Experts of a small language model.
Size: 10 layers, width 160, vocabulary 2048, 43.8M parameters.
Experts: 192 experts in each of 10 layers, 4 picks a token.
Below are experts of layer 2 (counted from 0) of a mixture-of-experts language model. Rows are named down (a neuron's output weights, with its number) and show model dimensions 0-159. Each number is 128 + 24 x the weight over its row's rms, rounded and kept within 0 to 255. Numbers have three digits each.
Before each expert's rows: "comes before" lists some tokens at least twice as common just after its tokens as in all text. This comes from a sample of Wikipedia text that the model never trained on. Tokens count by the router's weight.

# expert 180
comes before: ":", "–", "):", "ass", " z", " name"
down0:123121124123149149119176132126149104095156108144161154139094120099128113156137123112160134121142118095158150148172111137065122117108125094145176133117125168153157124130139149118108101108145129104109124120139116168113100076142126093163141162164125128144164152097137129089127112080162131116107073100127094132100169114112097163118173092111082160136119108180114151147153100127094169122106107128133098134143092117134139107148170131139127118139112135130169138117124160120102105115096153
down1:114139101142116136160130156123148104129127121148106138173116089161101111133129118130106108102117083125100144127094102125116105143146105130111094110152097124180159113142142140125116134145177152127082120149128111086179130137120093125111169122128153066115129185129157131089124126137184092116184129100124119155161120131095122131116140114098112166119114104164147171109127112131098191151151126149142121140188114114153113128134104104121110105130155102113160101167108142152101134129117142
down2:137110104124100149169091135149144143101126097121157102105102120124105099094133126106128133167121121146105167128129047104175101111103124146129126097123149107151148124150153153118136118099200115104127139090123098128094139068120088137115179153140139146105150158137141132134116138118173131124137117123137114134117074176129101130115133107166149149111088105070112114117090114105131113091124102112111123168152143116098133146143135091131126122117125105114122144122112152161120089147093162
down3:117151103115083187132153147111122139141127127132151134123143067167101129121117137111149112102097124089139162131156122143111116104096089140164133140147122158139127146097125118133097136127116118078117145099122114107139140153165106085101122130141188156114138167144080153134112144129069100154124131179123105139123125130121123120129147146124145175156149090114171123120076116152111168119139119142136140118125102136128190106160132084116126130146126050149158129142103120098141121146137133
down4:100094136103146150122132114118109090148143157123146141141133093137158106119150112138110110136141142140090146120154096128138150122127162120148132128158106124173127157157116158095106132138142121128101116133153150087146103161136154107096110129156119130088171109072149139101101117140114114126156126121147164135107112163102120145068135140129103120107152197141131152113159120113159182164134154149114108147187087110171112122092136082107087109137115083129146131111135125121129151108089179
down5:141090184106155133150119170158086100105172161163108153140133089143165076092110114106114148132123145163104145155142133114102105144085145103132113127142127092156158126110174116112125139132156107121114110113117159091155115162156111091119098131114131151093120110122115120125139160118130156145175171118115143151118125143145112142092110115158134142132136115147157118107132131096181107139123170126129110188117123129160127114116095109133140132137127141166122169113118159104135148118120208

# expert 18
comes before: "\n", " |", "\n\n", " is", " (", " –"
down0:168144127105152114160113098112106105114096105156109123140146115119140150067119140104118117147137111107102122113153150141150117154099135141108113143117176148170109146110146146142135125198136089097135118107174133157141113131136175145139125142111105129125099116119125123124120136111126115174140152090169146099090088198120156122135158155151130128145095142151172142134146110113171132127128136135112100131137174118118128116091105130088117171131127072131126172137163167145133129078095128
down1:127147143134130157094149170127141110108122122159095148116157122095124146108141187129140133134084130145122135153160133093092133107145133114151146123117123137103096115134137151097103108099108150104182122141102164120093114138116091132103179115129103134156146165148139114099092157164171106129079159125150112122170115116096095127101117107099150142096136167175162073127145111089075154146119154144137118129140157122117132142141144100117136151126111166099151112107154101088127113141159162
down2:121114107119141109129118103141157159181164164127126151076196151079126103122101165104211153147128111146121127139129119105136130164166091137157160108163114089125136112125129106136135128110112120117126087119097139114122096114114090114112128145112152125160121156134177097144131129149096144101166126133079107116145144138100054133112137145116094126118121135163100116189151139120175116100144141107126107138132125112139116086156130127116086116120131103112130101113140137142125119120118147
down3:105130190102114122117111160108125127159124165126145156123098103154127109147156120123137126134129140126179169091098171135111150139168133127109124143150106141134175178112134129156091139076162131124114160151109084088148132091134109118104169114141144133120186114131136182110178100115118141143166145191124114092126110147117136110155129154150156155095144122125125178123124115113119116137139148132123151161109178090094122124138151160149125120121136146111162121152133126131105112144172137
down4:153131107138147146085127127115149148115131153138147124123161113149096135087116175128129137144128142132103134134123113184150129105120148139103095156121118146152140162142153134147132128147088100149140178135186068097152113113178120113109105120139143149143143128114119151106136137123160153168151115145110132093151123179125077109146162119176059153110131130130111131123144140119129144102147127173155179107113135131132101080109102151143104190121135132137159127089125114162125088126121093
down5:119122111142103143186129141104144134089128133130144147139142096151128136133142121132170079076115098152115143115124122115146117099131104146162110115161144099087123151136129134121081152134088097113124125130164099118119156130165116153152141189173140126133105101155175165181124126136140179125101114123108147140144128137114131118131125130146096104170128115119154105111136131104151138100096074139152193113134098157136079130140097106131124099129138186116140124164089131141142106146091149

# expert 13
comes before: ".", " |", "″", "′", "°", ","
down0:082167130141137100096171144147163147126141141108114131095106132125142138123140124095136169176100118135136120136119124144134098151163136171149117106105152095155142130134147126126099156093097103074094108136096119109139154093130133117116113160117118089138108139107160115136151161143151131104117141093079089130151100136139129145098098126111131134136129170106134144162158132139103149124175157133149116125086109072120100156119097117126163163136115074131127114110137123115208155132087108
down1:149132115159179132091125129088129133116118121137161104136132122113159156118140149110134126155133097141121104106117136105086179124130117107167137122110106113130158114154125110119119107141129098131135128110118121117089166123104127125136145138133121116105163101136136160085207076142151129108144119131145088089103155164108148131170160130159104085093107125092087128142139112113124132129153121170150154105192115115156089097152134110090151120114113133139168148149090104198131105132127115
down2:104149143150105107120144129083137119094092127128100108107095138132143134128093086107216124096150128134103133144117121085121151130129146165130126155112105158119149156123142118100132117161157119166122154136160179105083065161125125125145125149098158131090122083123141110141124112141155158153158093151142133135103082135053172126134164113109111150110160137104119126108116133111104139124113102122149118093156102107136110171149138133122153142133138125167090097150121133138127147138110147
down3:142149062079136135123155136132100089104155149110121129109112133122139122136114134127152133141144135081153093092126093101139158123141049130109111118124119082107124135188104126167135110102140153116174125138142182130128160159110111098126122131107159111143151099067107120127126081129160107168153105133152143122153132122132151094171161137129141119108095147122115139122120091157118164111115119157159140116153100126159133158141138154169104138150087159122140106111102117117123121136147164
down4:139103105116107148101124145132140091139165146091146141152119119190112109140136140092093119116104167127139145140086111169190118127105124088105142152086159130127124149141106112137107141021132132132133112133145138118135147133132147168151127141158131122143139174082125118100138153126113098125087098125143094153124131109122136147057084082138143125138127116145124121127121111153120121112123099139118091089096114115143131153162092118117103104102125130113165140116118146096147099158139118
down5:131143123131086150110129147090145130135148173125127115166114096104140123138144157154139113139146139130168101130109112161130127128116171092135134185087126108143103110115127133132099100145115141098095128163123104077140081197142077102098146133129117132095156138120122116116081099111108129096136094134118139175135087139160104139145161099160107101108121152093157113092163110148118136104111154147118159118116104109168140145138096122144154121084107100142138108117175115100142104097131099

# expert 142
comes before: ",", " (", " |", ".", " of", "\n"
down0:068124115109139143145090174121170123122151110153072185137118107159121159135167138124130122104116141079159156141143129095148146087149129146163142152161122181120119124151136151112084065114107136101119135137142117161137120112100102105131139100097157119139140141156149113116121152148080105160169115170140103103102138146105151100135134111100140109144105098149148119123152138123140151154162134160141132109148127123071120099128143084139132107122080139145112143159124118099132099108142148
down1:147126135121119163162090154106100114178133121109104142111089135146131080130143117087123109142109167141111136151098152155123079135152097102114105157134137114132087158076123116162157156134121155188127127107149121119106139129142112133115140111146172108109071123156099103125144135160113169127127160134127121143128133129140110111160125121165127160133110157112110180127098139140111078093146134138155137102132115136146134132130105126137107141134186117127095155177118160047116109154137139
down2:142129134135121120054163109139143129151088112146147087128148132113120143108140121114157119116159177125136141149127134120137107100124182146142128150105148103135145101109105103098147166151133148117127134107156117133150118123148136127154114127104073111143132116135152142117122134117186167104061067101158148175153126070103141136122107131146121131101164195147130122127151114097132151113112127154120122141148093115154106112134142121135165136125122126133162095109151126173150181098085108
down3:148128111130162132140139125102124127103154089155170134167102121101111113117143130171118123089168123192105113107153118116102113078129089110123139124139151093109134128151126131117135142092114118143183124156106135128140160115126131165102119131152157094162108139113110137135138175152118167133212130124081129140147123118157124143115163171129102176154095132128116169088093136117107126128107090156093147141165087120145125136134096141111134100158114128074102120127115150100108131140114124
down4:129128138177134166156151138130125155146086137138163100157118154132131142138152148156144133042105118131137155143124149099184108082138128158140179177105136122122131160126085073103157126105138101100159103108116098103161127104121163160143129100118156126134105116159166143151135149110099157144124108091125128152150107110125162136136138155098146126158146121132113088104120114160122144138154111123083182154125110156120150095125162139114134138139130118116111091121133155112112177114137121
down5:184100151120094075152094111102169148152124093114114121148142106101146102097140109132172146162156132119121149073142135128127179148094136134130142122136106120125122164131115140098115116135122163099089091172161110118128144115152165138125103132102119140130132111143113165109096102143141145110131155145141132088144150119140115181125135144149145125111145179116096131160141103126116114131118167153097127162145115176101104115088128147127169107088113137150150175100132143126116164155110073

# expert 155
comes before: " the", " ", " a", "ternational", "1", "fl"
down0:142139119124155147140155129101157079172135144160147084101152106148088123140133100109117144122115141170147082107120096141132118100152119115154135116136106126123142119132111142123102110110116127099152130134090177127129121104129133148123138146125157114136123128112117185127122096142084139069125111174113122129139130159096137115155114156093143141114094130138099159156145132134130150112101161082180139118111139131099175115113108107185067090175171120086094127146128117123131162154114167
down1:145135085102116107100132126128136153173082167159151102147116116154101137147109107108117098146084143121113127104098108175145105079140130118180159138130166139106149132158153114099142138085121106090127134129106142130139142117125132090159122173157134135084084135113102097105117086158120136130092172127157115088110148161143096149110124086136134128110110131124144152124175096104163158119091121131121130130084103127138145137092136125099128144164118108128144160146123147128060108136105121
down2:150120161111142099141129158143159099153137119116165135134101172124129155083138114095124150131147146126177097125095115139122187110157129133130116161112116123134148113103100145104137126127141113145135127084120118140111103073086131138117124170118105145082096114122116117097138097117126148128117157124136156100123151150124145108145102109154157105148113117158086141057139105105098084133120152094132143164123126128129149124131123133127142131151174142090129126117147099173067131165205101
down3:123123116088141160079114158105143094148110124164157152105112133133124122134144152121104124166119130128139178100121140180096130109128126131156160138145153124075104105142158120133115104057110149120144120138098106163097139138099114145118147161135154140125085174125126115123109121134094157138101135140126063124107111186102140135124112113128148137146097118110088154124136148139165117094150143167142086135106148112153156133122117137138060162149127106127156152155142153104086149121090147
down4:121130102119140146125113110098136137143146154148142148157144154173096159105154127143153128102159134116165123150113176132114134169110116113131117133128064114068106139133102131086115173132106152114072106111134151075123101127089128107171127137092108114114092170107122152105053069169143131116113105077134119095117100118126145141098149116129112078131132140142120128140097088113122114134127141134160108088126140142117144112138132143139117145091105148130118144148151139121113140097090150
down5:102129152159109100118120112087109126152114139153117118116155121121137064163157172146127098121140121164146149108154159122182162081203142150063108100105099110156102149095134085150126133103134150150151138099123105081141137105137081159103085136102137094143148138112133158140161124109098135129155128140145126129139081136149160122162127134127127118091118138141129143079103161135098109130140109168146169113131133104103120125117121158138140120146118155108124116146128161146151116106110128

# expert 45
comes before: " |", ".", "–", "th", ";", "9"
down0:157184082149142127158153112099116114143116121142173155122131102143149154142117134129133128152104146122099155109119137127148129103118116118152128111199113108170092120116087145125098149166168148100123128135125118151115098181121066110157132149136102135145125104072144138129137130125113157176145064092160130128107113132144105113086143137121126147125146107161115086121147114103139064088131092155145162119105135109111098129126112120141181145152146112119147141120169113134131110138121148
down1:103143103164164138136130144146173119134120112054140141145117150156115138103122145150116113137126124178128150076150146140122126126140098177125136145120157110124122128168143120153132092084185144112129113113138165106120124143152151132145138159146113137172129063165097071170113151107136133137118145135123128104144085147088106174124114109149119121143142086134137113126152132104166108140116098148145101131117158164122156137087070099110098141137149122148105094126115143118160117132138092
down2:109125122140183167128167137169108146126159135160149147145141161149176131154147169138115147135181128163155113118164115109106120087201146149099091107097102144119141135126125144143100120134129110118137132157133136113114100139150142152112083112164155102170114107113116095129104116123135119122143145149105113125150132135132104128129112162105108142131165139114145123122149117095135068120124143089170126124183107089130139142121135059107160134134140134139146121089151088162114137137073119
down3:088112171138113124151142099185132131136140119158077135125116156120140130143134134068123139149142101111102118149103171114087108140077156139144136107160096117112164127130128154050131110162116101143119143150127144142101141138123140172114161108085131156125139138133156108097105134105129130116134142136132129153139123057109141140115121123109161153121147168102135097163157142139119127125125137117134129155126134095158100089121191103118135111100141171142123149136152165162078111119090141
down4:133102117151118146109123109088076159165119148135150174085154132118144137105127119091166113176101101126149089116150112098128104147128117092155110099142111139133083140103100175124128165203100102128151133141104103143106109111118142124152085120104138143158135129112135125156163120127152110144121103122118092087130147153167092102116108116105122167115107151127132123131109134109104126102105131100096133156115098092150120087138094137133133143151135129103141136144165084095126077182115127
down5:149138123092096189144136131126118098152147111125180147118114108119090138146128133118107181140147100154118082121157090152174123123158133128127148158118138097134128163109155182141115133071183104120153089099116130176111174107129097129143093132147139088141105144133140161130099168112132131142123155155125110124124109124143148134134145167103105107137131128150125102100116144137136106100144125127163074118134154136144137174134095135118127107118154145092140138135108165123104199149128157

# expert 68
comes before: " |", "|---|---|---|---", "|---|---", "itle", "ate", "|"
down0:069116114129116185131146161109119121103130105147142153177121119129117126167112150112174084113137092106133144154147132084124146110103130120106130156141123137096131141105144107101101100117117117158130136115101076069150153115099074085111119136128139112110152089162101146166161126130148130176098123113117125134113111132074125163135152088156126134116088108130148157135080117091109130097108093167138164138153118106134104130109134107107096137156169145153126109142149101124121142116110116
down1:104160124090155140202097143112126111106131100086108130090116124114145153135137156142149125122108128146166134159132156111126154131170128154083062111126104094116115154077179135150128102084117144111136175085143131139117053158116120145152147131123133116129126125147133171133126105120137125172110130140127128153152133145137134115113104144137151120151170125135133118141153101147098094160148147157114149167120152128072097128131119149104104095149134117138111127130147091084155131088124118
down2:144132139113184134154117138193091156107165154082110105130111130159095137134128135108115132116103145124118146146155135131166144154136176120138122154145132119142150145105114133167128085112150086087118155084084227132108146127146132142130150145123132175137134136115130133144150177147108148133130135141109141153155119172138115083132134106103137157156103100178144154152121127103121150131140153108108093157153117098105129126155112136097137152097137141108148106122138153118160167106116148
down3:142155107114128173148149147164137145177138139101144115147100136126123108104146127136110116128142093136161170148186112147151153143131091128162093103150147095093110107127116118099115106110133154099117103107166197075123122167137130125114146084149142127110141122094154125110141124113144076154123129136113156131138110148112141089134122069156128124138087136105132094102157161137088123136118164111119129106114100134158088148144143090114143099145157146108170099123144141121128073137115168
down4:187145096107156136129110103138130128072090109158118126158136118144125124123143130145129097090137153182139140098160099131087110156118112112102171113092123145098142136129155160147126116100186127166063150120123147123148139158134107160125106111128134132171110119158108106130155114110168161150150165162100099169135138164127126131116134124130142114109139118123120130133130107138124154105090122114081129140142144141163109128110152115151116062194133100158134108149161132152106147128139164
down5:125149131150151113125138145160106127151161138086138109165090146129135151131089160097109122156126117102066103167124115126147118146114139132121119108106159153176150117151138169146106152114087092116173123083154178117169113156164139081147107143099117129139083165114156098146076167142103084111114098133165124127111130084105159100134104121144139130133149152124105118137155145179144130092113123107161121125130139113112149115139130108116116155128115095112147115126092110110164112099133094

# expert 179
comes before: " the", " a", " ", " an", " his", " their"
down0:138109159129097143137135112127127105136146100136159137144121110122133121122126122129124120109141101151157171036099108133160147143143139116144152089154105157138129153109107129110085097109175125115097150139136107125127172081114122144111175158114154117124137159141141146133177133118127161115106148132115137101174093132089147140176125125109138148171140098137088107090114123153141109095161142167120179125140123106114115138132115129159096140142195106118152108107146104170141124151151085
down1:109152136138137116152126167120144113149150142107118084154096133114159162171134154148138163132111153135115114142097143082121127120102134150121092160128135078107091044106123128157139088112124140135138132113139138121163123156170126172110102111130101170134127139182124076111122166126151117149135154158121128108083129108131135100113073100156145126112136149131097097136138141126115149154115136133147106141142097140139107112142133132105101136138172067104105114098108114110102103096076142
down2:172109129098077145185144141108133159112122174157132130144120124150108128125113138144090118094141123103164109100152106154117105107117111097123143154136148116134111128127098184143097143102114090120089147119124133148121168116119091152117172111117157121118140135101099146090144146125107180131120135136145140144133167166153119102119154108110114160179110085142162120105121138112190138134119139107132125074084166127133098129164111120131173106147138114095114116103100107169140100158133150
down3:138101117108217170090108136169142105127149066141146111151118168148121148147134169111138123150147110127146170118124127144108133149117139120130132145076142142103107110100138150095127151130159157139115118132148137117119084132148114146172109141142127149117092129150139106146133087095153161097130090061113082149141110138117152106143099131113125081080154129169098140099134121115096115112122142141129116111129117147137154109117141131109119145143111111166089135131162132104120123070090121
down4:129124089084101128122141113120123138131130171165162105127135114150126158128128087151101123134159134122145140093109070179158120074131139100171126115095165098107093123142107116137071105137105147104159125113119137123077164102089140154137144155139155142120127150115110120117159131115117145180124152148147095100082126160146104127156123110085135132155112109129147125125122134133138111129120166154100139115111170121091131109071143126130101165140180116146147169114110156129089149153134107
down5:132151120139069088126153146096122099168148131104076149100133103106118119144155121137109146079148173133107129098128160101135113078116106137144104096128166115102117118127109124144112100090136089127142181093128085095120144071125104140129154146121162096124114145128120125098134119105129149137149140173180110137140143160126116118155096100107118141132107117130094149083125126140143154159162134138138139133146140161125070130113145118152104156093160096086118137130130125155109119154147075

# expert 166
comes before: " the", " ", " a", " his", " an", " its"
down0:135134096152135151118123103153127126119120141124149130156137107143104127142152136123089109129110119147089170092123140118150121096132156135142118156136187146143153150104136132066165146103115128153151150134094128116113117160134127118142110120174154149145154101099115166099116145130084119080117129133140165151157145133155192127112089111119125121111061158147145149165098138158119181147128102141140111137102121119132113180136133092130081168117134109150153167064109128116131160116150142
down1:085099154103155151129123181135110141125140127155103090113109131097124122099133108135167152158137163139143156107083133105104144135127168155130122090139125116100112146143120139129142075170125160123129113099130073121103110095103099135181093126120122117109091111169133139112123109111158110140139177106145108104110136169159111103095123092123163128097156106162092146118138077106129078101153147159136100117135116093084115141114116144099123144086110139111125150122161131121099145151118106
down2:091100090114113118133134138153131143145110117108123076115098138121121151109082119142145149155114093113158119116113125139153132105111113134161112109159115132110149126103117093114163094138104171153166100136148185141086109171170120133159075108100099123120114121133100117119105119149158108152113114120116102144126106119107115173061114107126115155108133085139164150126134121165106164141123137091160102154093123155117123082089143099111112153101128082149113139101094141124140147149126175
down3:137123137107114134096124159140158109160125142132124124083151108154130134126153106164117147118136154124124124064148122169128208104140123130167130148136111135148154099100131133152094142082122140113137162136110111109107109132145100132115143201150146129126106151124139141062127136125096163125149121139167122112147112162152116105157117144107149113128128105171091156091164110120139151136088150123171162144102136150123104113149179164139151145145148145081176137099135110123084133135138128
down4:111141127122134127120167132178112095139165142144105123134132120127102100137129123141135159141113159121142173144141112103105107117099105117115129103124112137075056118170116130118114124122109172111102144140157114094118160110137134150100138112095115096127136151089147126093087153144162116123103149104146092114113134141144146109139068126101116088100111143119088147117115135127110120180146167122142130117153129107092123123123146121136072140103126146163076081145183148092098119091090103
down5:185148142131130128132150105132116107121100117095117168128161113126067129085097157106156133128137187114135114092101115111159152152095100124105129129143165145142093142126147075083123072110101141137134140128134124104137132097117129121154081107078110143140168157134131141142150125141129134120116130143108097133104127116144134181176094098140139158172095102077084148122103139156092077154120136127111119129144155132133109129134119122130114139113125093132124154134138127096101127157076103

# expert 20
comes before: " ", "\n", "}", " —", "s", "\\"
down0:119174143097079097109130159135143089110130081095109108126108086123139100132135136116094130112142156124119121127172126148074125145098094122156107143156141123145119066106119115141134170117117146104131131092151153105100090106166134129072134127127132124129128138133161136102122139067110124122111116147119095112087132130094122130103145140125172155117118128151179143123125125131160112141133174196141163124167140137125099135144133096103151102076088074104139111138145121134119108115128120
down1:166112102140122137143142111163087141117126105103143112118147102132119127121139151129190101079134113149100139110114114107123112109134096120106131112122132105158134126148145085107170102111152094128151091127130111118137148174133104055100134112124131112140113126180110123153109156111133133089122101149087190116146138096142107155156127153119158169123096105098113118106097135156123080148130056116141159099130098125122149137105118122129134098159120084123109154156110142139160135171166133
down2:125112124116166146105104135164105101104124131130092101097140106164136135124141091108136109140129089139129132079150144158129125155140096144123138157147124142206145099128066141142142126096144109151144120112124151108128140169149138101100161143155104164183169139130165112153142124136202097142111126132112125070094126177131109143111126125131121156109134142134095143143133139137161155147120147137128132124105129128134101161098130138121187121130155099137168131082175145129132089105126145
down3:131122142125115160171108150131113146100154139143126134096131075144110144118120094173175076083109116145136163099088138153134094127100103128151116171169108193166132148102093137110129104127160123086167107101088142107157156140182127081091147119113115127136126135103153158138114128119135137162113124142145173128122136158122112156111136140106143135124123084119117103146144146154123072140105130144136112137132142110108134157143113143103138140135155149118174128122105130115084087151172137
down4:124131115106092110169107127147130086095155126129133121145122104129123108138148105165120156154091142146122113144152080133081128122152143134141106122107116063077091148143133107132114141103103142109134149104146139153087115100122102128122120114145147097090109101097131108105091080113114112119109160123159144128119095093171084115100134129133142123139125181106108153143116128097159151115109102143131127131155153126172131124102105115154134136123151194126126115136156072168098162179151160
down5:141171130120085162118181143123165111136111116126124081145133113165156151120096130071136144112130144111132162136175130142126157094121108119142116114087090145119173136119137139119105098149111179107101128149144156111132135147108106133164113179090155123114122139154124134109132131147138156123150116132139118111132114154094130118136094085101132144163121110121150176173141118128061117068136141106150113127137125158108133107101109121126116127078150144147145127142126146132191134093139187

# expert 16
comes before: " of", ".", ",", " in", " and", " to"
down0:148142066105111142176177182100132118114095116151125105146139122169131128141080118173141148097124146135135107101157114135140135142142149125149101115103128163134092143159113120159157115112110147100139143105147156141131159129146145139150151125129139133119123106138127114122136125084092137132119093103136119101166077127098149130141113113092162052144166120149105128147158127143148073121161147133149154129159150131127126132116128119171081130121078146119098133178094112111136131132105182
down1:183147104135092099151084122155139142116130186118099126155133128114137114131138154129174101166172093138132189067138082135141162117138126144105151113167123115134111137140169129135091100100120140134128140157122144159146116141127152123132133154121157129117127156122085084132100120091118149102122136125094171115142137139170119132123154167147086112111119118147138155105130118133183098117142105148125099122165134119098135130111136128132154109149156074108116146145194098132098136114110103
down2:099094163180166105155141135157129076148137135135125135086138118152087117143124125100106127105130110117142129143123101126141152129149130101106120141112151172147116132080137093126195164166143135146151105138162122165107183087140141123137178138171165124127102140144166123074177126104145148171103127120112159132132108143169131129153188159154115161122112098125100159121104153162096117156120090138128113103141103159119096149125138138123140119124151115125143124137117120124130115097112110
down3:137125118128151092096159108128147141120139110160155066094132135135137124132102170099180131120132134156117121102099139102152142117136149092152086096154132160109137105150077094142134119166156130106111147158145166156141121129173149085157119159135084126129116116119171135133097090146177145143087112149129125145122145107101131139163113143103123117109117146099137099147156115120122114111135122092131140156136070138125083143166133175155089146071120127146091123146147135148111111169120126
down4:154104102087121152151175152124082147139144105115119141159111120136122126141179132149109100113126152131140131144136161154118153121164189122148162119114087122118130121094161136132115142129123125134132151095084127105076131110106108156172112120114137119114128143136125146142140093066115149170106121114123155142124146116080145107085141096144135129104126124188118180161091116114124092119130102138111070159105178121122135107127141136113132120114151109161147128140144119142086157103083171
down5:140086092127119129154157111137129117128138130092127146119134104111102143101131183150093136087150167121184110148128156100112177129101107124111137116094090138157164101113113122077144112140145127123116109146169098162124101142139133141135167109113110143144142131170123128141115139089123114085134090119112184144145121127123176108139148156111103123144116143177117163091149090166084136165105153162129107143143160152111161126151152135130106131141109169095105134142162117155178123133125129

# expert 185
comes before: "-", ":", " Born", " D", " Co", " Country"
down0:127136157148125158088134128129132104150140111097129134109126150148129163102136159084107139111123123114121143161139083134142186150111077130103094110098100127094146079138133168081115128107089104120145145115144107109126120129150161105112111135127138188089151106119085121126101158149079159180128105158141122120134101125117117167146109152137124139112102143142156130140125107116099100130142157131154104118097160113123088119182127118112117166150152162114154122126108088073116135142176110
down1:138126121134144178137160176139120153175126140118172134114106136135116112095144137081141177099148128105120136150156122111142125144106083134168147174130136138126108107134152114101122138083115102161126146117111106112088173112133127093114129154148124127152150086105142191152112128164122156165083107139113082128146114155131095162130115108118163139102113116139142120136140099096140160112104162104169132173096132132158105136131124099113109150139151119075168108136128104088114166109150130
down2:120076138134107138109131093165131159159170103148120092079130131178125145145117080089149130148130131172131151119103160092071140164159121124113142139121096126159136152114118141147147139092133145154150119148119129097104147125116103117133112166135153112204156148133135141139142105156173138136126110161126146136092110111090130105179176129088125104126155106098113118106112122085085136104138133128131084114098162108134128154141157136119130140145122132076129099094113137112103134119120115
down3:132161142090106094135156102094113127109144160182109107121171109141139094138104086188146117132111112200125095126122114141149092092136117134118107066145142125153136146104155147120132151126149166117096116125146136111124168136152137101144131138152149075140085170115100122098119112080114137117152111098154161121154133099101121102137138159140113131138093119141117118146116093152109155141145117134162136122117126073135104149100093097134119130097139102143123151156154136132137120116076165
down4:117122099083161162155160150157088099159143133128183125149146082128128094113115150091122162151123136091100129143147090141136115111131137136190114109162153115145104115150162140132092105136129119132082110100086141143139156125120136104096140127150129153066140134111166145115135127124081151166120116120111113125130104157136080128104092112145133159134158175142145134107141148124146143102104149133161130149172130144152085134121117127126078137097156103112184138127127125131134128101125177
down5:183095110116084110119081087115116111119143117090102127103137143108127103180136157137076140146078138173139115155111117082117118091103129117107133141144167117126139113126134100146142137142104150159089131145105168116155107102160127097185127120155132131128133121084145098094157134128135143139130130134140133095148134147091126104153154131108125133141189113146136131097128132128143108147131116151137093133127130114156147173137091123131127167083141111129068104153135177095110108116090106